From a checkpoint of a small mixture-of-experts model trained on Wikipedia: 9762 steps.
Below are experts of layer 8 (counted from 0) of a mixture-of-experts language model. Rows are named router (the router's row for the expert), gate (a neuron's input weights, with its number), up (a neuron's input weights, with its number), down (a neuron's output weights, with its number) and show model dimensions 256-319. Each number is 50 + 12 x the weight over its row's rms, rounded and kept within 0 to 99.
Before each expert's rows: a language model's description of what the expert responds to; "comes after" lists some tokens at least twice as common just before its tokens as in all text. This comes from a sample of Wikipedia text that the model never trained on. Tokens count by the router's weight.

# expert 21
What it handles: Negation and discourse openers. The prefix un- (unaware, unlike, uncertain), sentence-opening words like However, There, such, according, and pieces like al- in names.
comes after: ".", "\n\n", " is", " \"", " was", " not"
router:53 56 67 36 26 34 59 56 46 55 57 37 44 40 48 51 27 44 64 50 80 47 56 38 62 61 51 37 55 41 64 74 40 59 53 45 38 54 38 37 43 46 48 56 49 62 42 38 60 35 32 34 45 34 63 47 54 43 62 36 59 25 38 53
gate0:60 39 50 61 58 54 65 63 62 62 29 47 56 60 57 61 50 76 68 33 57 52 87 36 28 37 53 32 60 48 52 62 42 50 52 65 62 42 41 48 44 46 39 52 43 48 51 50 69 39 55 76 42 41 54 60 31 56 60 34 68 54 48 57
up0:22 36 61 49 52 41 42 55 36 56 57 48 34 61 48 41 70 21 34 46 46 41 45 44 35 46 43 27 37 36 55 38 51 59 65 65 43 26 10 42 57 36 49 49 37 26 41 61 62 53 36 37 48 55 50 67 62 57 53 66 56 42 40 42
down0:48 40 54 55 41 65 65 48 56 56 45 43 44 54 44 45 59 40 55 31 44 49 46 27 53 44 43 30 58 53 49 52 57 48 61 24 62 25 48 73 40 35 46 39 45 50 47 45 61 43 60 36 48 68 76 46 42 23 59 57 61 75 54 42
gate1:38 47 46 64 53 49 33 58 47 79 31 54 36 49 33 57 58 30 43 69 46 45 20 50 52 45 34 48 51 72 65 44 37 61 56 31 58 46 62 59 59 57 56 29 70 66 52 47 43 55 11 51 47 56 43 56 41 42 39 49 53 24 46 28
up1:67 48 52 57 59 50 56 51 41 67 62 50 52 64 54 54 56 46 59 39 64 38 60 55 65 54 41 22 53 68 65 47 50 57 50 47 42 44 41 33 53 48 48 60 57 26 41 58 50 42 50 52 45 28 44 69 53 54 25 37 42 41 48 58
down1:60 44 54 45 31 46 59 70 72 61 73 35 43 57 52 48 47 52 70 54 59 47 51 66 35 38 53 33 54 44 49 52 48 83 62 48 47 47 67 65 59 35 48 43 41 61 50 45 54 50 46 67 35 75 43 47 33 36 35 44 70 73 63 42
gate2:31 62 45 42 41 55 73 54 44 62 28 36 41 41 58 28 44 54 42 71 51 55 50 61 46 57 49 47 39 56 54 28 67 48 46 53 54 63 43 59 48 52 59 50 47 66 40 52 57 56 35 42 43 39 37 64 72 68 51 47 68 36 53 39
up2:33 40 82 36 36 69 62 38 67 48 52 33 35 53 18 64 59 60 49 36 43 48 55 83 46 73 35 38 51 35 48 59 61 65 37 36 82 44 65 18 38 69 62 80 27 71 55 33 51 66 49 51 60 54 36 58 39 37 58 52 47 44 48 70
down2:53 40 42 46 47 47 58 44 45 56 71 66 63 53 47 44 45 29 69 54 43 37 50 50 66 48 56 63 37 43 64 42 49 35 24 79 57 56 59 62 49 44 58 41 42 40 80 61 63 27 69 44 65 51 42 51 59 50 56 52 58 42 50 48

# expert 14
What it handles: Line breaks and headers. Newlines ending table rows or following headings and sentences, plus words like first, final, last in opening descriptions.
comes after: " |", "=", ".", "|", ")", " ="
router:39 72 47 65 50 31 38 49 44 42 42 53 63 37 60 25 50 39 44 52 52 22 58 55 52 39 51 45 64 52 32 60 45 54 48 47 51 43 68 57 51 69 48 49 41 39 58 37 53 23 51 46 54 68 65 66 36 61 53 55 67 69 54 69
gate0:51 55 53 52 32 51 51 54 50 25 52 58 55 39 44 62 53 37 59 36 53 48 84 51 45 43 33 47 41 42 49 37 27 49 73 52 49 20 46 62 33 46 65 36 44 35 34 59 66 46 55 55 84 26 63 70 47 48 48 50 59 49 44 48
up0:36 55 43 50 38 62 66 52 25 39 66 37 42 40 77 55 62 55 63 37 54 37 41 46 54 29 58 49 52 50 47 33 42 50 55 31 47 52 43 51 41 49 69 30 38 42 42 39 29 30 42 51 61 44 59 51 51 44 56 51 64 56 56 43
down0:67 38 56 29 52 56 32 40 57 56 34 44 36 36 58 44 48 43 40 50 47 40 72 63 38 59 66 59 49 49 61 54 67 70 43 50 57 42 43 55 58 45 54 53 44 63 33 52 50 37 44 40 36 29 51 45 51 41 50 27 51 66 37 54
gate1:33 46 56 35 38 36 37 53 37 43 37 52 35 56 91 33 46 44 44 36 47 52 60 64 63 30 42 68 51 28 66 43 51 63 52 40 57 51 21 57 51 49 46 52 36 52 38 44 28 48 48 59 53 49 47 58 55 50 45 39 58 48 41 52
up1:33 62 67 39 65 47 55 56 49 57 53 34 47 56 36 54 22 59 56 27 46 44 25 38 59 44 44 70 51 66 46 63 29 42 64 52 62 54 63 41 50 57 39 60 76 44 48 42 59 51 34 57 54 45 58 48 67 75 51 30 50 42 47 34
down1:43 46 34 47 50 58 28 53 57 54 35 63 35 51 38 60 31 55 37 38 52 42 62 60 39 46 52 58 54 58 77 42 59 44 67 79 58 36 53 37 67 36 45 62 36 40 31 33 48 65 46 63 62 79 42 36 56 58 51 44 35 62 52 65
gate2:35 48 57 59 66 58 64 30 46 44 39 63 55 51 49 48 59 38 37 57 48 69 35 34 53 42 42 42 69 44 69 71 34 42 56 62 49 42 50 58 54 61 32 42 41 52 43 25 54 52 55 37 62 63 75 31 72 46 59 57 41 62 36 54
up2:35 49 35 57 41 71 60 59 44 63 41 28 45 59 27 69 46 58 68 55 61 47 34 50 37 60 69 49 51 41 48 48 28 43 54 33 45 64 64 41 55 38 66 41 44 47 58 48 70 47 53 39 55 30 60 57 52 54 67 67 65 59 44 56
down2:75 24 57 40 31 49 45 43 58 34 58 42 37 48 46 40 58 45 51 48 46 67 51 29 44 45 44 39 43 61 66 49 79 48 60 53 34 30 27 53 39 45 40 47 46 77 29 87 59 49 62 43 50 49 34 39 38 53 47 45 51 34 44 54

# expert 11
What it handles: Word stems after prefixes. Opening stems such as app, dep, conv, ab, imp in disappearance, convicted, departure, plus died, born, released and place-name commas.
comes after: ",", " in", " was", " 18", " September", " a"
router:45 52 33 41 42 55 44 34 58 59 44 37 47 59 49 56 48 42 53 37 53 47 55 56 66 50 32 49 47 66 81 50 72 39 62 32 49 59 63 56 44 44 58 78 52 55 49 63 60 67 65 60 38 27 58 62 47 42 26 43 43 54 60 62
gate0:51 60 49 31 33 53 53 46 37 50 35 29 65 43 49 41 55 53 54 54 62 46 54 62 52 62 69 54 53 63 72 68 65 48 55 54 56 56 59 49 72 28 52 61 43 38 44 31 48 47 48 62 37 57 63 72 45 50 57 67 46 45 48 44
up0:63 47 45 29 64 56 55 43 35 52 30 41 31 50 59 62 61 71 51 50 63 52 73 66 40 56 53 65 36 56 45 61 42 57 50 68 37 37 25 64 71 39 43 57 48 43 55 53 60 30 47 42 71 32 57 61 52 66 50 47 28 42 46 40
down0:51 39 44 33 56 51 51 76 53 50 62 35 66 38 66 68 54 56 38 55 45 59 50 46 34 47 45 64 66 58 38 43 50 61 55 44 43 27 40 34 73 39 68 60 46 48 49 57 31 43 49 50 50 45 68 50 39 42 56 46 47 51 45 54
gate1:54 42 62 48 67 59 61 33 54 48 28 55 44 53 28 39 55 66 51 54 59 63 68 48 29 54 44 49 46 34 47 73 62 62 53 45 47 44 55 58 48 47 43 51 44 51 43 37 51 47 45 56 43 58 33 56 62 80 41 30 35 39 50 34
up1:51 49 50 53 63 55 36 78 56 55 56 43 47 34 48 52 38 41 46 47 41 46 54 36 49 63 37 50 56 44 40 38 51 52 48 76 71 57 57 68 81 69 46 52 42 44 51 71 57 51 44 44 66 57 37 34 36 60 51 60 50 39 46 44
down1:40 51 56 37 65 44 47 49 58 33 67 25 58 53 38 29 41 80 47 59 52 38 45 60 55 41 49 55 42 58 40 57 42 56 34 55 68 66 69 60 61 61 61 59 44 60 45 59 32 49 34 40 51 58 46 37 49 45 36 33 56 65 54 56
gate2:67 55 36 42 38 61 28 37 50 47 38 42 39 52 38 37 64 54 36 55 55 38 42 36 75 64 46 36 54 67 53 62 54 34 52 45 38 63 63 20 43 46 39 41 65 48 38 62 51 45 60 58 39 46 39 50 53 76 37 48 58 52 64 38
up2:54 43 70 36 33 43 24 40 45 51 55 63 41 33 52 72 63 59 52 47 61 33 47 71 50 44 45 52 44 35 28 56 45 38 35 27 60 42 66 39 67 79 53 55 55 30 51 43 58 37 45 42 58 54 50 50 34 34 55 46 59 52 33 34
down2:46 56 49 54 45 45 55 58 57 55 50 51 60 44 66 35 66 84 44 47 50 44 57 60 36 57 49 27 43 52 68 46 49 40 54 56 35 29 44 48 63 29 22 56 41 73 46 68 61 51 68 28 41 40 43 56 65 65 59 57 69 46 46 68

# expert 5
What it handles: Infobox field labels. Field names and separators in infobox-style lists, such as Location, Country, Born, Genus, Preceded, plus dashes, colons and coordinate marks.
comes after: "-", "\n", "″", ":", "°", "′"
router:48 43 45 74 47 39 37 57 37 61 64 75 57 56 40 43 66 55 51 29 62 49 50 55 31 56 48 32 39 57 49 39 44 41 42 56 46 42 73 51 62 50 54 77 34 62 45 75 63 59 41 54 72 50 26 56 49 26 59 59 27 35 50 43
gate0:50 55 52 37 47 48 29 65 61 51 43 61 25 63 49 35 45 46 58 54 48 36 59 44 46 61 41 45 58 35 38 79 56 34 62 62 71 56 53 43 45 51 42 66 68 44 30 67 47 63 41 31 54 43 43 47 46 35 49 65 24 51 36 44
up0:32 78 48 44 48 52 45 34 28 63 36 50 52 40 57 46 57 45 59 47 64 57 29 57 47 38 61 52 43 44 38 69 38 40 36 50 73 58 70 61 25 59 41 45 64 57 36 33 62 57 62 45 28 36 53 54 60 39 64 54 52 59 48 42
down0:72 60 60 35 61 52 65 44 52 44 41 53 36 45 55 76 41 42 45 68 56 62 55 69 39 39 32 54 41 42 58 71 39 43 47 53 26 39 53 55 45 68 68 39 67 49 44 46 75 36 42 50 45 35 37 51 50 53 49 58 41 65 47 62
gate1:45 39 47 53 45 68 55 47 47 60 60 55 59 55 51 52 47 44 57 52 49 67 47 29 30 71 64 47 40 61 51 25 55 41 55 83 50 55 43 37 58 74 54 48 29 44 56 55 60 40 62 50 61 57 53 68 68 51 29 53 35 59 45 63
up1:45 47 66 34 44 30 63 48 48 49 40 55 36 31 56 69 36 64 63 46 34 60 58 60 60 49 74 40 67 68 61 44 42 57 55 45 41 46 36 57 64 63 54 58 53 59 64 46 60 58 80 46 44 54 40 45 44 39 75 44 48 41 43 43
down1:46 51 34 34 61 63 43 32 86 47 39 54 44 46 47 51 60 63 52 43 70 53 47 31 51 74 44 67 55 46 40 49 57 56 79 47 41 51 32 41 68 68 51 62 51 71 55 59 51 43 50 41 47 70 46 43 66 33 47 14 49 46 72 48
gate2:45 58 45 69 41 35 44 51 25 62 51 50 48 55 40 59 22 82 36 49 52 39 45 30 44 71 43 49 66 56 55 41 61 56 48 40 73 52 61 44 80 34 52 57 41 35 51 75 56 39 49 54 63 27 55 40 38 52 42 56 53 39 56 54
up2:64 56 43 41 52 53 55 33 68 41 33 46 46 48 75 48 61 59 50 37 67 38 60 60 63 44 57 27 41 37 57 68 52 46 32 60 64 47 64 61 45 60 43 45 45 30 68 46 67 44 55 60 54 52 50 18 54 64 44 53 69 35 49 36
down2:45 60 41 57 54 55 57 40 49 44 43 49 65 45 52 51 51 42 52 52 46 21 51 48 55 72 47 56 85 42 41 57 62 49 54 62 33 44 59 56 55 40 58 34 57 66 23 30 52 53 40 56 47 59 65 46 55 55 54 42 59 42 47 73

# expert 6
What it handles: Table cell separators. Pipe separators and other delimiters (; , /) between cells in sports standings, election and census tables, e.g. Team | W | L.
comes after: "  ", "\n", ")", " 0", "%", " 1"
router:59 52 72 41 55 34 44 65 46 63 51 72 76 73 51 52 41 33 46 35 27 35 68 31 48 74 40 63 43 58 58 56 28 51 63 50 41 54 43 51 47 49 43 53 50 33 68 49 45 44 34 60 35 55 29 36 23 68 47 40 58 36 69 44
gate0:29 45 65 43 49 38 54 39 39 53 32 40 46 44 44 48 58 32 56 50 49 46 69 54 53 56 49 50 61 51 39 31 48 40 67 35 89 45 54 62 48 44 53 53 28 50 50 59 39 62 48 44 35 57 53 28 76 46 59 55 55 49 71 64
up0:44 40 36 53 48 31 84 60 60 32 25 42 37 59 58 43 54 42 48 43 44 38 58 30 78 64 27 27 51 46 60 48 33 39 62 51 49 70 55 52 61 57 49 58 30 59 48 66 34 54 41 51 45 71 64 32 52 60 42 47 64 44 18 52
down0:81 44 57 47 46 43 25 33 41 45 28 39 60 59 47 23 42 60 50 48 66 49 40 46 45 45 38 38 55 40 45 50 29 34 73 38 49 28 49 47 43 54 45 65 42 35 28 49 37 63 64 38 47 36 53 26 45 51 60 61 58 56 24 36
gate1:55 57 21 64 44 52 50 39 51 54 51 45 75 33 72 59 46 60 61 61 57 45 54 56 57 72 85 47 46 53 76 37 75 59 45 44 46 54 31 47 25 56 43 39 49 48 40 30 58 50 56 45 45 40 43 72 67 35 26 36 61 60 54 52
up1:39 54 38 42 53 51 48 59 61 42 43 80 65 75 61 41 35 53 67 40 38 47 50 39 33 58 54 54 79 70 63 58 47 60 41 51 42 52 66 36 55 54 62 53 56 49 22 64 48 40 37 30 44 47 45 54 79 77 38 50 44 48 57 57
down1:49 49 42 68 27 39 46 48 50 60 52 49 73 31 46 41 60 61 64 62 53 77 63 63 48 50 35 59 54 49 63 48 39 27 17 46 27 60 78 55 34 38 58 46 34 61 52 69 50 35 47 48 37 29 57 54 73 42 61 41 60 47 53 56
gate2:65 70 47 28 36 73 50 63 24 48 46 46 27 54 42 71 62 53 56 58 58 49 73 53 46 59 56 34 69 49 56 33 33 53 77 40 39 31 47 53 57 55 26 63 60 50 45 60 31 52 41 34 47 36 49 62 55 56 53 59 33 36 52 71
up2:57 42 77 67 67 25 49 39 56 29 44 41 55 61 71 51 24 67 48 44 44 24 60 54 71 41 52 35 55 50 31 46 29 60 40 48 56 49 61 42 61 59 36 43 58 64 73 32 59 54 47 58 37 59 48 38 44 42 56 65 27 62 46 60
down2:49 46 49 43 58 69 67 64 47 62 52 52 55 36 48 65 25 35 50 49 31 46 56 52 72 39 52 60 41 46 50 46 46 50 53 27 56 71 57 30 56 67 38 35 44 45 44 48 60 52 57 49 60 51 41 49 56 58 58 51 65 50 36 57

# expert 13
What it handles: Clause connectors. Linking words introducing phrases or clauses mid-sentence, such as when, as, including, with, along, because, and of.
comes after: ",", " to", "s", "ed", " part", " he"
router:42 46 55 36 59 31 78 53 43 51 48 39 71 61 60 22 50 41 47 73 45 35 68 65 45 45 62 49 63 43 35 50 32 46 45 44 66 46 44 29 55 51 39 65 45 46 61 29 48 34 44 53 40 50 61 58 53 55 51 54 39 29 40 37
gate0:53 32 48 34 58 56 56 50 58 48 51 47 40 54 69 69 67 63 58 50 57 24 49 55 44 43 37 43 57 35 26 58 35 61 58 52 31 69 56 60 55 54 31 48 40 51 76 49 44 55 54 63 67 57 54 51 58 53 40 58 37 39 70 34
up0:39 34 61 60 26 34 39 52 57 63 44 56 31 36 55 40 70 29 57 55 33 21 62 40 34 55 59 39 40 59 42 61 42 52 54 47 35 71 26 52 72 42 41 41 73 47 54 68 39 60 46 63 36 43 28 84 51 44 44 58 31 58 37 52
down0:16 22 37 45 64 52 47 37 59 36 60 62 46 53 61 64 58 48 40 35 71 85 24 61 54 62 50 46 81 53 60 23 45 57 46 44 59 55 71 71 56 59 66 42 55 54 44 43 59 47 36 52 64 57 46 50 46 46 58 49 48 45 59 43
gate1:82 59 56 37 55 62 52 49 47 67 54 56 63 60 48 70 47 36 51 49 31 63 34 52 32 37 64 43 77 47 55 50 44 51 66 61 54 49 34 33 57 45 05 69 53 40 16 35 69 52 77 37 61 57 48 49 47 70 49 72 44 57 56 42
up1:55 40 40 50 49 47 45 58 52 48 62 64 59 44 69 63 59 37 50 61 52 47 51 36 36 49 29 51 49 51 42 64 48 61 52 63 89 47 46 48 67 63 41 58 54 35 63 33 66 29 74 56 71 53 57 55 37 73 34 57 78 71 65 40
down1:66 64 50 48 54 55 55 55 47 71 67 40 55 63 59 48 33 30 44 55 50 49 60 41 47 32 58 49 49 53 58 49 44 41 26 58 48 60 54 73 43 54 40 55 68 48 59 44 57 55 35 47 52 67 61 55 36 40 53 58 51 45 61 42
gate2:20 63 34 40 56 48 38 44 30 56 48 65 50 49 47 45 54 57 55 53 59 58 73 31 53 24 53 34 63 54 54 61 32 57 36 65 60 60 50 47 57 42 53 50 48 50 54 43 75 22 48 62 25 44 59 58 44 58 47 46 48 59 49 52
up2:53 65 45 42 56 36 29 65 52 33 57 49 62 51 57 51 39 55 36 54 45 42 44 64 42 37 43 41 57 43 57 39 48 25 41 40 65 42 54 41 44 62 57 51 55 55 47 48 71 61 63 73 56 55 48 53 83 42 47 67 46 45 47 53
down2:32 45 49 51 60 37 34 56 52 56 57 68 56 79 61 42 62 37 45 52 49 67 74 51 24 47 34 44 59 52 59 59 50 42 37 55 42 49 45 45 57 55 49 54 41 70 57 51 42 22 48 55 52 52 46 52 54 50 74 67 62 48 49 71

# expert 23
What it handles: Foreign place names. Opening pieces of non-English country, region and personal names, such as Kaz(akhstan), Kh, Soviet, Hong, Dal(matia), Jam(alpur).
comes after: " the", "-", " in", " of", ":", " Al"
router:55 45 36 68 56 58 33 39 44 44 44 52 65 33 60 30 39 59 65 63 57 69 36 37 56 47 56 57 57 61 45 62 53 62 63 64 73 74 50 60 36 34 52 37 48 40 42 69 53 69 62 49 21 76 44 47 69 30 56 63 40 27 50 65
gate0:44 43 50 43 45 56 51 58 38 50 57 64 51 35 32 39 38 73 45 56 54 53 39 55 62 50 36 51 68 51 24 69 60 48 53 52 29 42 43 29 46 65 56 61 57 35 64 64 56 44 62 55 52 45 48 59 59 50 64 60 26 49 65 48
up0:43 65 42 63 40 48 42 53 64 40 46 43 54 40 46 50 51 44 49 76 54 60 43 52 44 45 55 71 55 45 55 52 46 46 60 42 63 29 49 50 90 45 44 50 71 42 49 63 55 52 44 37 30 53 64 58 58 42 75 48 54 56 57 56
down0:59 50 58 73 47 46 54 63 50 39 53 49 52 41 69 39 62 28 41 51 76 41 45 48 47 57 31 48 55 45 27 44 63 73 60 55 47 50 32 39 40 55 50 13 68 41 64 51 61 54 45 68 52 44 69 78 38 52 64 36 65 60 53 72
gate1:43 31 57 45 26 69 45 49 56 27 43 43 47 71 48 50 57 53 66 55 61 55 61 53 63 60 44 61 56 61 57 71 40 60 61 31 60 64 63 55 57 47 68 41 62 34 51 39 36 61 61 52 41 50 57 51 64 67 46 44 80 49 57 48
up1:47 70 79 51 66 53 35 45 56 39 45 32 44 53 55 53 47 57 50 62 48 42 57 34 26 59 57 68 35 46 45 38 41 54 31 40 44 56 30 48 53 54 72 57 62 48 62 51 58 51 50 63 48 55 26 59 40 47 60 20 48 75 54 56
down1:74 50 54 51 56 46 46 56 51 62 58 48 46 51 33 65 42 39 33 61 37 44 55 45 62 27 53 50 46 44 41 50 44 48 61 49 29 55 37 38 51 42 50 15 39 59 62 43 39 45 26 52 55 59 50 33 53 68 63 40 60 62 34 52
gate2:65 62 66 45 51 63 43 54 31 59 55 56 47 29 52 49 25 59 35 42 61 45 46 60 47 44 35 54 41 30 68 49 60 48 53 54 54 44 39 33 45 56 54 32 60 55 48 71 61 46 60 55 51 32 62 62 49 54 56 52 65 57 48 61
up2:67 69 61 61 52 40 42 57 47 42 33 68 32 42 47 60 49 65 46 47 21 33 40 50 54 55 49 66 49 33 57 31 38 54 50 57 55 55 70 39 35 42 74 52 41 69 46 53 67 47 38 57 53 72 37 60 41 46 38 18 47 38 58 55
down2:37 20 54 38 42 46 28 22 63 64 53 37 48 54 32 43 51 55 69 60 42 53 15 58 50 56 52 21 57 33 70 34 34 44 48 59 58 49 70 44 54 58 47 50 27 52 68 32 55 51 68 35 66 40 28 30 69 59 37 49 55 69 58 58

# expert 20
What it handles: Section headers and years. Equals signs and words in section headings like See also, plus years and century numbers such as 18, 19, 2015.
comes after: "=", "\n\n", "–", " (", " in", "19"
router:59 38 47 53 50 42 50 42 36 55 69 47 67 22 62 65 58 45 29 27 40 26 57 52 57 58 38 43 41 41 53 30 69 75 40 52 40 48 38 59 39 61 70 52 50 22 56 55 66 57 34 36 41 38 51 69 62 56 32 36 51 50 50 37
gate0:55 33 65 37 75 60 63 79 50 46 65 62 53 44 49 51 68 51 25 57 58 43 67 40 58 61 53 25 35 60 44 45 57 54 48 41 37 52 32 55 53 39 47 55 76 60 79 51 39 67 28 53 60 65 58 42 76 58 30 64 44 39 72 60
up0:54 72 52 58 56 74 52 39 52 63 66 49 52 23 56 51 68 46 42 41 59 55 45 42 54 54 59 51 44 71 69 53 27 61 62 58 48 48 41 66 50 48 45 41 54 58 46 50 66 48 38 62 65 56 84 32 54 29 38 77 49 33 63 61
down0:56 67 50 40 49 54 45 64 60 29 56 65 54 68 48 44 48 46 43 60 58 45 45 73 38 55 45 43 45 28 68 64 41 33 45 50 51 63 61 44 62 36 39 40 45 53 48 71 47 47 62 40 44 55 55 72 51 36 53 57 55 53 70 45
gate1:43 49 50 58 47 58 48 69 54 60 47 81 64 49 91 77 71 41 41 57 44 43 41 46 52 42 50 53 22 44 61 41 45 39 57 42 52 56 58 39 44 38 55 52 53 47 47 64 37 27 50 48 56 48 55 40 53 30 39 29 53 49 51 47
up1:41 47 64 51 48 49 54 27 47 51 28 64 52 56 47 39 39 56 75 64 31 37 21 52 56 58 50 55 49 43 51 56 69 75 41 48 38 53 55 51 56 57 39 32 54 30 71 40 28 46 38 44 59 68 68 54 30 57 50 37 32 31 44 50
down1:36 41 65 46 43 57 49 53 40 44 52 51 54 53 50 61 43 27 34 64 47 42 42 41 41 54 58 36 51 36 36 65 40 56 43 49 42 66 59 50 57 61 45 68 36 48 68 66 35 40 54 68 59 61 46 33 65 59 40 32 60 58 46 56
gate2:72 55 55 49 27 56 37 49 50 74 14 35 48 63 38 48 58 60 57 47 49 47 48 43 70 37 51 50 24 61 51 54 62 51 56 58 59 44 67 60 47 58 72 53 56 46 42 24 40 49 39 55 53 48 24 39 62 69 37 32 39 52 64 36
up2:41 38 30 52 45 43 52 60 47 53 56 62 60 20 40 41 32 39 44 56 28 62 54 56 46 49 39 60 39 58 51 71 67 53 64 55 38 40 45 57 44 47 68 60 47 39 56 52 58 38 54 54 30 50 20 26 43 51 55 62 59 55 29 51
down2:42 50 49 49 54 58 76 31 53 39 33 55 50 43 52 24 39 57 56 46 44 46 37 37 51 43 54 69 65 65 46 51 51 66 32 45 56 59 20 23 63 57 53 50 34 41 37 41 65 53 59 43 39 40 49 38 54 58 65 39 42 51 65 46

# expert 19
What it handles: Numbers and possessives. Numerals in tables, dates and statistics, such as 92, 155, 48, plus determiners like the, his, her, no.
comes after: " |", "'", ".", ":", " of", " ("
router:44 55 50 60 56 51 43 52 52 51 39 27 39 18 45 46 37 38 50 46 37 49 38 38 28 59 34 46 50 49 60 46 72 41 48 45 62 61 32 43 45 55 72 46 73 35 67 54 59 33 64 41 29 36 49 48 35 33 51 43 39 74 47 42
gate0:60 41 40 53 63 45 48 64 63 43 41 52 46 46 37 64 65 67 48 52 44 54 60 44 52 42 55 49 59 36 72 45 57 47 62 36 56 47 47 80 49 57 54 46 64 58 54 41 76 42 32 44 67 48 57 59 33 38 56 68 79 56 51 48
up0:26 49 49 63 50 42 69 45 36 46 53 69 69 51 51 50 48 42 45 55 60 65 54 52 52 50 39 51 58 43 27 60 62 37 49 69 35 42 56 35 41 62 50 46 56 47 49 57 58 40 31 51 45 64 56 65 47 48 35 59 53 60 38 47
down0:37 50 55 61 57 49 48 72 60 65 67 75 56 61 51 49 30 62 56 64 35 50 74 56 54 37 49 40 50 45 68 50 34 46 55 48 42 41 63 49 35 33 45 33 66 52 44 48 44 84 30 74 44 52 56 48 53 25 49 76 56 65 37 63
gate1:41 50 59 70 71 49 35 50 42 66 53 63 56 41 59 60 68 48 45 25 47 73 51 64 40 64 43 30 49 48 53 63 52 40 59 38 78 77 63 24 59 52 44 48 53 56 47 41 47 54 51 31 39 53 49 44 65 18 34 51 45 26 45 54
up1:40 50 53 36 56 61 48 46 60 64 46 48 44 66 73 43 49 43 67 62 61 51 64 43 41 46 69 44 40 63 66 45 45 45 38 48 69 47 40 65 59 47 41 34 51 52 45 65 51 42 65 50 70 49 48 62 72 28 23 33 41 39 37 38
down1:43 55 65 69 67 55 55 57 44 45 33 27 42 66 40 45 61 60 51 46 56 60 72 55 61 20 44 45 60 61 55 39 68 55 50 53 57 65 61 34 54 60 60 43 38 67 48 66 41 51 45 48 52 45 53 45 58 39 72 58 32 45 67 40
gate2:51 71 56 53 53 49 24 40 54 31 52 31 49 40 48 51 38 65 53 64 70 33 57 52 64 58 49 45 54 31 45 48 24 36 34 61 58 49 50 72 58 38 49 62 34 36 45 63 61 50 35 28 54 47 64 32 67 37 52 49 41 33 70 56
up2:48 45 59 67 61 50 61 40 46 52 53 46 63 50 42 37 46 63 54 27 72 28 36 34 63 32 58 42 42 45 24 36 46 63 41 61 65 52 63 52 49 61 43 51 27 60 49 28 75 48 35 51 50 48 44 47 41 58 62 45 43 58 71 64
down2:48 47 56 44 61 55 15 64 68 47 43 43 75 63 62 63 59 57 36 62 41 63 45 21 59 52 42 43 46 36 33 52 42 47 67 24 59 60 61 46 74 52 51 63 41 32 54 65 66 54 61 53 51 64 60 31 24 47 70 49 56 67 47 57